From a checkpoint of a small mixture-of-experts model trained on Wikipedia: 480 GeGLU neurons an expert, 510M tokens.
Below are experts of layer 4 (counted from 0) of a mixture-of-experts language model. Rows are named router (the router's row for the expert) and show model dimensions 0-255. Each number is 50 + 12 x the weight over its row's rms, rounded and kept within 0 to 99.
Before each expert's rows: a language model's description of what the expert responds to; "gets" lists some tokens that make up at least twice as much of what it gets as of all text. This comes from a sample of Wikipedia text that the model never trained on. Tokens count by the router's weight.

# expert 4
What it handles: In and word pieces
gets: " in", " In", "ter", "In", "ctor", "per"
router:60 70 57 45 52 37 28 37 43 46 55 41 56 43 57 46 41 45 51 39 58 52 43 44 56 37 48 57 13 39 37 56 60 36 51 54 35 42 37 56 68 48 69 63 46 50 49 55 46 42 36 49 52 56 42 57 42 47 63 34 47 59 50 62 72 68 80 52 62 56 42 51 36 45 17 40 27 52 65 48 54 24 43 32 71 53 41 35 56 59 19 26 42 59 36 59 46 56 52 61 31 58 40 40 30 32 36 29 43 46 47 32 59 60 73 41 55 59 68 44 36 70 66 55 59 41 52 48 39 40 24 52 74 67 59 29 44 63 64 37 46 56 43 30 50 64 61 52 65 42 54 49 81 63 45 45 65 48 37 62 60 44 53 62 41 53 67 48 50 31 47 49 53 52 57 37 63 61 34 75 55 45 37 53 56 40 40 55 47 41 29 53 48 45 46 62 51 46 49 65 67 73 41 58 36 42 62 34 57 35 68 51 60 33 55 40 18 45 53 58 54 28 63 53 40 44 46 54 58 55 46 58 46 61 61 37 58 45 32 40 38 71 39 61 37 41 43 31 46 39 40 55 50 53 48 50

# expert 13
What it handles: Spaces and open parentheses
gets: " ", " (", " c", " p", " f", " re"
router:53 51 34 48 52 43 65 62 54 56 67 11 51 78 43 33 53 37 54 48 63 66 44 54 28 21 36 41 44 48 31 37 55 39 50 59 58 44 52 70 51 35 44 53 68 54 42 72 63 55 49 33 37 52 19 68 67 53 49 64 73 56 80 49 49 56 42 79 52 66 44 28 28 42 43 34 46 41 48 70 35 50 59 54 53 71 53 26 55 45 37 56 63 63 47 48 67 75 53 32 67 52 58 37 45 58 59 44 49 43 49 56 55 38 57 48 66 59 53 50 24 65 37 59 51 47 65 45 34 31 52 50 56 51 78 42 66 62 27 36 68 68 53 51 26 32 60 41 45 43 47 59 58 63 45 50 53 50 65 65 49 44 42 39 50 38 54 44 50 39 46 44 41 49 49 61 39 67 45 59 53 51 47 58 40 31 38 50 61 42 40 71 35 43 59 62 67 54 53 69 52 64 40 53 47 58 51 63 52 33 66 51 49 52 44 65 43 46 54 52 77 66 46 59 40 50 40 53 43 50 44 49 55 38 50 34 64 48 48 77 59 52 43 47 35 49 42 35 32 47 46 58 19 55 53 63

# expert 5
What it handles: Place and institution names
gets: ".", "ation", "ity", "ations", "ia", " University"
router:68 79 64 41 60 42 27 60 52 61 46 43 39 53 40 40 38 52 46 45 49 78 52 18 44 44 58 64 53 41 50 56 55 48 35 53 36 39 43 40 52 47 61 53 63 26 40 48 36 40 72 58 42 45 40 47 35 35 58 53 61 47 40 60 41 64 50 47 54 58 43 33 45 49 57 26 32 49 36 40 48 54 56 49 63 67 59 38 53 64 49 69 70 46 70 60 58 52 42 47 47 72 51 46 39 43 47 49 29 33 42 40 68 37 39 52 65 58 57 43 31 49 73 58 52 45 53 53 72 33 44 55 52 60 70 34 35 39 55 29 56 38 50 40 43 47 53 66 76 42 49 67 54 70 56 49 68 46 66 40 40 36 56 48 36 43 22 33 36 42 65 45 68 43 48 53 62 64 65 73 61 36 52 47 54 41 51 60 52 50 50 43 40 40 33 51 38 52 37 51 49 47 39 56 17 46 36 43 47 54 67 48 62 37 42 65 55 30 75 45 54 47 67 57 33 50 37 51 36 34 29 66 53 52 31 80 61 55 46 39 39 49 47 59 67 47 50 42 24 41 49 87 42 51 61 50

# expert 3
What it handles: Plural s, capital S
gets: "s", " S", " \"", "S", "c", " T"
router:48 68 46 41 63 48 44 74 54 65 64 39 43 68 59 52 54 22 26 41 57 54 45 33 38 33 55 54 45 44 44 48 54 26 38 49 36 51 58 38 48 38 49 70 49 46 53 56 53 39 59 42 34 50 22 59 50 66 46 57 53 54 52 57 53 46 68 44 52 69 29 38 40 49 61 32 36 64 68 54 46 60 45 40 47 54 29 38 63 47 53 65 66 66 40 34 55 47 36 46 60 60 61 33 35 57 53 28 48 23 32 41 78 51 71 52 69 66 41 28 43 62 50 60 55 57 43 62 39 20 40 43 38 45 56 68 23 72 49 65 64 61 49 57 47 54 55 48 56 57 47 63 44 76 60 47 52 43 61 44 57 25 59 56 76 44 64 30 58 47 81 73 52 58 32 61 55 39 57 60 56 35 60 58 31 44 26 48 57 37 41 70 70 51 53 65 66 51 58 50 35 59 51 49 50 35 32 61 65 51 37 58 60 39 51 53 32 52 50 38 43 58 51 73 31 45 29 47 46 58 48 67 36 49 50 62 58 39 45 51 48 59 41 43 40 37 54 41 44 54 51 68 40 50 31 42

# expert 10
What it handles: Inner word pieces
gets: "i", "th", "l", "ine", "me", "it"
router:53 54 61 51 48 28 50 52 71 62 56 54 43 30 60 53 52 48 59 39 59 66 50 42 60 47 54 45 35 24 52 52 53 49 51 46 40 61 48 52 68 52 31 35 57 72 39 42 53 51 46 39 49 21 51 37 50 49 53 74 63 47 57 61 37 70 50 45 57 49 42 43 48 31 70 38 49 71 45 36 60 45 62 46 70 47 50 55 53 50 55 46 50 49 34 70 79 79 29 44 55 40 34 36 35 43 47 43 47 57 69 57 59 44 50 61 51 51 64 43 43 59 80 76 60 49 54 37 64 39 34 47 48 55 52 37 17 57 39 59 50 55 72 37 46 36 65 56 50 54 50 40 51 60 53 71 52 42 59 42 20 62 45 40 74 63 66 40 43 49 45 41 63 68 68 55 46 66 64 20 52 58 34 33 51 37 52 46 51 54 50 53 27 63 44 58 50 64 57 42 56 61 34 62 45 59 57 58 62 35 67 57 41 38 61 37 18 33 41 46 61 45 69 51 56 40 47 60 74 58 54 56 42 39 60 30 68 51 48 43 55 37 61 72 49 51 58 62 36 38 37 49 33 44 56 83

# expert 0
What it handles: Foreign name fragments
gets: "'", "ate", "all", "lo", "ley", "ard"
router:64 42 54 63 29 41 49 58 40 65 62 40 37 68 31 42 49 38 36 63 45 48 49 42 48 41 54 57 39 48 34 51 73 38 45 65 55 45 54 33 41 36 54 61 42 42 41 57 64 64 34 55 41 40 50 65 62 27 50 64 52 38 50 62 58 40 55 36 76 41 39 42 57 48 65 34 61 35 55 58 39 64 39 44 45 67 54 45 47 49 58 57 62 73 83 57 42 72 40 50 55 42 69 52 47 30 70 47 53 55 63 34 58 51 50 50 49 51 35 62 42 32 57 44 52 53 61 33 56 58 55 44 65 50 63 47 61 57 55 40 50 50 69 56 28 36 48 74 50 21 39 42 78 45 38 73 54 31 52 49 42 61 46 53 60 44 23 60 53 59 59 54 59 36 60 49 45 64 69 44 61 13 38 51 35 36 58 59 50 63 32 58 55 65 57 58 55 35 71 49 60 48 47 47 58 77 65 66 38 21 65 43 65 48 56 52 42 65 47 32 49 58 51 38 52 54 44 57 52 45 60 59 63 39 63 78 55 54 54 58 26 64 49 67 77 49 49 49 47 36 72 53 34 66 54 47

# expert 8
What it handles: Line breaks and markup
gets: "\n", "|", "==", "===", "-", " =="
router:61 45 56 51 51 23 17 40 56 47 55 44 60 68 44 54 52 36 41 34 58 58 51 58 23 54 50 36 37 38 62 57 52 41 58 62 65 60 36 33 36 30 43 51 38 57 48 69 34 60 72 41 58 47 42 59 56 62 30 30 52 62 47 73 58 63 52 36 57 39 39 38 43 31 47 45 57 50 41 51 32 40 40 42 69 56 48 13 43 51 48 63 62 57 60 43 39 32 56 48 53 61 61 48 44 58 52 55 33 58 52 48 71 37 63 24 54 63 49 40 49 42 64 71 71 58 52 66 57 42 29 41 60 37 62 57 56 75 63 30 46 54 69 32 67 36 48 58 51 44 39 51 66 58 29 35 71 45 73 68 29 37 57 54 49 41 32 34 49 48 58 35 44 69 59 51 43 53 57 62 48 56 52 32 45 33 52 65 43 49 51 45 36 45 52 45 52 76 58 30 49 52 37 45 37 46 64 58 47 38 68 58 27 46 31 68 55 29 71 50 74 42 45 60 23 56 41 62 53 38 43 50 44 37 47 46 48 42 49 54 46 62 29 53 59 40 43 59 41 48 71 50 40 57 52 61

# expert 1
What it handles: Vowel pieces in names
gets: "o", "e", "a", " The", "op", "na"
router:44 72 53 21 51 44 45 68 64 54 58 48 49 42 42 46 50 47 33 53 52 55 41 57 63 50 60 47 65 42 45 42 48 53 48 37 59 56 50 42 55 64 39 46 35 39 60 66 35 70 49 45 41 33 45 65 46 55 47 55 51 43 19 39 37 64 47 76 50 47 34 44 43 41 67 60 51 22 26 64 31 53 50 37 54 68 52 48 56 52 32 46 44 48 50 45 76 62 40 60 64 58 47 45 48 40 51 54 35 50 65 60 55 54 41 24 74 62 42 49 50 57 29 38 57 73 36 56 52 28 63 54 62 15 59 48 39 50 67 56 47 57 49 50 52 42 58 50 59 48 48 68 54 64 57 56 44 30 55 64 65 47 57 31 49 41 48 47 48 22 71 47 62 47 33 75 36 74 62 42 37 42 21 66 56 47 53 50 27 56 39 62 41 40 36 62 58 59 52 47 60 47 52 68 23 53 45 44 66 48 52 33 34 38 57 57 67 55 56 37 52 71 58 51 70 41 30 55 64 75 51 63 51 48 38 44 64 56 59 49 59 55 31 55 56 54 16 36 56 46 56 70 52 61 65 68

# expert 14
What it handles: Verb endings and stems
gets: "ed", "ing", "an", "en", "ver", "er"
router:28 66 37 54 65 44 46 60 38 63 39 30 55 61 54 41 63 44 31 55 69 77 45 63 48 40 59 50 58 56 48 44 54 62 36 41 67 56 44 62 41 57 76 60 37 62 65 64 65 58 46 47 56 46 30 55 64 31 56 37 57 51 69 42 74 52 67 58 50 66 42 68 64 53 35 50 47 39 51 55 28 57 53 47 57 58 55 41 57 57 44 56 64 53 32 40 48 67 44 37 41 65 42 61 49 43 71 37 70 45 38 48 48 42 46 68 41 69 10 37 37 49 41 69 49 64 60 32 59 43 43 43 61 47 44 38 62 52 44 43 62 79 69 60 44 37 73 46 50 35 39 57 56 40 23 50 77 56 62 54 63 63 31 53 55 41 58 63 47 38 53 53 37 59 27 53 43 56 61 60 64 60 42 38 63 41 49 44 56 43 36 41 44 34 58 54 36 30 57 45 58 66 44 41 42 51 36 73 45 71 64 49 48 63 49 57 69 57 55 28 60 44 67 43 67 49 61 42 42 54 49 67 60 42 49 47 73 53 58 61 40 58 58 65 35 20 37 34 46 51 64 52 54 53 75 40

# expert 6
What it handles: Punctuation and field labels
gets: ",", ":", "ly", ";", " |", " –"
router:47 50 27 53 59 53 51 66 54 52 63 58 46 54 51 55 65 52 63 64 72 43 61 62 33 48 45 40 57 54 51 55 62 57 42 50 57 40 39 53 49 56 33 42 62 36 37 62 55 42 46 42 39 33 48 70 53 50 43 53 57 35 66 53 51 44 57 43 44 65 51 41 31 60 67 37 31 37 40 57 48 43 26 46 47 51 40 41 36 42 53 25 50 49 47 70 46 53 44 42 38 55 41 41 54 57 51 40 51 41 58 35 67 42 47 66 70 80 42 43 29 58 50 66 38 56 64 39 62 31 56 24 28 37 76 53 40 71 46 46 58 52 58 35 40 58 56 76 55 50 54 59 48 46 40 73 43 31 56 71 43 35 59 46 51 33 61 61 35 41 41 65 40 54 57 51 60 46 37 61 68 42 40 66 38 39 24 50 48 67 44 61 59 26 47 55 63 68 67 62 64 49 69 65 59 73 34 65 42 36 55 42 51 66 51 38 37 39 49 39 63 65 46 42 48 47 31 75 40 41 72 48 40 43 40 59 52 57 34 46 61 77 48 34 73 43 23 38 42 41 58 55 45 69 60 81

# expert 15
What it handles: Word-middle syllables, the
gets: " the", " of", "act", "end", "st", " for"
router:74 44 33 55 64 50 36 50 58 40 54 36 43 41 39 47 70 52 35 41 54 65 55 43 55 42 42 64 35 33 52 40 56 18 54 40 48 57 44 53 74 39 55 47 46 45 58 44 44 53 53 43 65 45 48 37 67 55 39 51 51 47 28 43 54 47 46 55 47 55 30 41 71 43 21 43 42 38 45 50 66 57 65 46 52 44 72 60 26 49 60 51 66 48 53 59 39 62 49 46 31 50 66 48 47 29 50 50 33 51 29 42 52 46 72 48 52 59 57 41 54 67 60 57 59 51 65 50 63 42 56 58 72 37 79 71 47 69 60 52 33 54 60 55 40 50 56 68 50 46 31 71 49 61 53 38 62 56 69 54 33 56 37 44 65 35 50 49 41 35 53 30 81 61 56 66 38 58 57 31 69 49 55 23 46 43 36 63 24 52 53 65 50 54 36 63 71 59 39 62 74 56 59 68 50 44 64 60 56 50 54 73 25 40 32 50 35 61 61 70 46 63 63 39 29 49 55 48 66 57 45 78 43 54 44 58 48 57 34 39 53 76 39 62 58 29 45 47 45 44 70 51 63 59 57 47

# expert 7
What it handles: Lowercase mid-word fragments
gets: "e", "and", "ri", "ra", "ro", "w"
router:38 51 57 43 42 29 60 67 42 55 68 46 55 67 47 30 67 58 42 61 49 58 51 53 29 41 57 34 26 22 46 47 33 37 39 47 51 76 32 70 42 61 50 34 42 47 49 51 48 52 51 25 56 52 49 58 67 38 51 40 42 43 41 48 54 39 48 57 52 39 36 48 46 39 46 66 52 46 49 51 28 28 45 47 41 64 57 62 59 48 46 45 46 55 62 66 51 63 32 53 27 44 42 24 60 24 58 52 39 55 38 43 66 26 46 40 47 56 37 45 47 39 53 62 54 49 60 40 61 53 30 23 65 60 49 40 33 43 62 54 65 38 58 26 48 53 72 54 45 21 46 76 43 31 32 52 85 44 50 54 28 66 55 41 41 29 63 36 46 41 44 53 51 66 34 57 53 59 44 59 55 60 53 41 43 29 73 69 49 37 39 69 38 56 67 42 60 49 50 48 54 43 52 65 46 65 44 57 60 51 53 42 36 28 21 70 66 45 63 72 78 49 45 60 32 56 52 49 58 43 47 39 41 53 48 44 58 67 55 61 44 40 51 62 43 44 43 37 43 43 39 66 40 42 63 49

# expert 12
What it handles: Numbers in tables
gets: " 1", " 2", " 3", " 4", "/", "R"
router:49 45 40 59 53 49 42 56 74 66 62 58 54 52 47 26 38 50 26 45 67 77 43 62 46 46 42 42 51 42 59 57 62 43 54 57 56 58 53 85 44 51 41 37 55 30 67 59 49 44 51 31 53 44 45 64 68 26 38 63 62 40 70 62 50 67 66 52 48 42 43 50 40 55 42 31 60 34 59 44 31 44 53 30 71 54 60 34 35 47 43 59 50 56 67 73 64 57 51 42 42 63 40 37 40 53 63 54 65 49 34 29 62 53 50 44 66 61 41 42 38 55 39 56 49 60 54 30 40 38 59 47 37 38 63 42 44 76 89 44 54 58 63 35 30 38 67 49 45 58 46 41 59 62 51 36 60 49 63 78 45 56 71 50 40 32 63 48 32 61 61 47 47 61 50 46 46 65 33 57 69 42 56 43 58 38 25 54 38 45 44 62 59 29 64 50 54 61 51 47 55 69 34 57 53 54 44 45 73 43 62 53 43 55 40 57 54 51 46 45 59 49 80 37 26 69 30 63 47 64 46 52 43 28 58 39 59 65 43 73 34 41 65 56 49 40 50 39 55 40 54 53 28 31 49 41

# expert 9
What it handles: Consonant pieces in foreign names
gets: "y", "z", "hi", "u", "d", "ar"
router:54 41 40 38 60 43 58 40 68 36 75 49 45 62 61 32 64 44 48 52 65 44 49 51 46 41 50 64 47 37 55 32 56 46 56 63 45 43 65 63 39 38 37 40 54 39 48 43 55 38 85 41 48 50 51 80 72 39 26 87 60 46 52 44 56 35 67 50 47 56 55 37 39 54 25 50 46 55 31 46 42 31 29 34 60 56 54 34 36 42 29 23 58 57 30 54 54 64 47 41 35 61 40 45 28 45 47 52 53 48 34 55 60 34 36 62 64 65 42 53 38 58 66 44 45 39 50 61 35 29 31 44 36 47 49 71 24 57 43 56 66 65 65 51 33 30 66 42 60 54 31 64 45 50 33 55 50 48 46 57 27 55 45 46 46 50 46 43 57 43 47 47 29 71 22 38 46 30 39 63 55 49 55 42 39 40 63 69 51 61 56 50 46 46 60 56 35 60 23 56 47 49 49 60 59 52 37 51 63 40 40 63 47 59 45 66 58 36 69 49 49 51 52 40 48 57 65 66 56 32 56 57 54 55 31 42 41 63 42 77 44 56 51 65 32 67 19 45 51 54 50 48 45 40 46 45

# expert 2
What it handles: Common function words
gets: " to", " be", " also", " not", " so", " first"
router:49 74 58 55 70 47 38 50 69 51 66 54 49 57 68 39 67 51 53 72 53 57 44 36 41 57 65 60 46 41 42 59 40 52 49 53 51 40 48 52 47 61 59 53 27 35 32 42 45 38 54 38 47 40 48 49 64 45 49 50 55 43 50 63 24 60 40 37 61 50 48 34 57 58 52 56 47 41 41 52 56 29 53 59 67 59 54 41 54 49 49 28 55 65 42 53 69 74 17 49 39 39 67 48 57 54 59 41 34 51 48 25 54 43 54 44 60 64 45 17 45 54 47 57 45 39 63 39 51 50 23 58 63 46 75 60 56 53 64 48 58 44 59 31 45 26 52 67 44 34 45 54 65 47 61 69 49 42 61 49 49 32 46 42 43 47 51 37 63 53 54 75 47 68 36 55 42 50 50 58 59 26 42 32 53 46 35 77 54 75 51 52 22 50 61 51 59 73 48 42 54 62 50 60 41 45 28 43 56 63 71 31 37 61 32 58 51 28 50 49 50 76 53 53 26 70 32 58 65 47 36 76 47 43 55 62 70 60 59 41 39 42 49 68 40 43 43 39 39 47 43 78 37 35 75 57

# expert 11
What it handles: Hyphens, dashes, table bars
gets: "-", "d", ")", "p", " |", "–"
router:34 50 66 58 72 32 54 83 55 64 51 48 34 41 26 42 33 42 48 42 62 47 34 45 35 38 57 70 31 54 63 58 52 42 44 55 68 60 59 36 56 51 42 63 44 44 55 52 51 55 46 40 56 49 28 54 52 36 59 28 62 43 51 62 43 55 74 50 52 47 51 48 56 33 47 41 31 45 38 35 59 54 55 46 55 66 46 44 57 52 47 36 60 61 60 54 47 59 34 54 46 54 65 49 57 51 41 46 31 41 37 36 65 41 50 43 58 53 62 41 49 52 68 49 83 44 52 45 62 49 46 56 51 50 68 46 49 83 52 56 50 63 57 59 46 24 47 51 42 61 26 50 63 45 35 55 33 61 66 52 65 46 63 44 50 37 33 57 35 23 50 50 42 63 35 47 33 77 40 49 42 58 42 73 46 48 54 70 61 60 52 66 37 56 43 80 40 39 52 52 58 63 43 53 61 62 56 48 51 53 53 68 73 44 59 47 59 67 63 61 62 80 67 35 16 71 36 49 50 49 51 68 37 38 65 50 41 65 51 28 44 38 22 49 55 48 46 20 53 37 62 52 35 49 33 67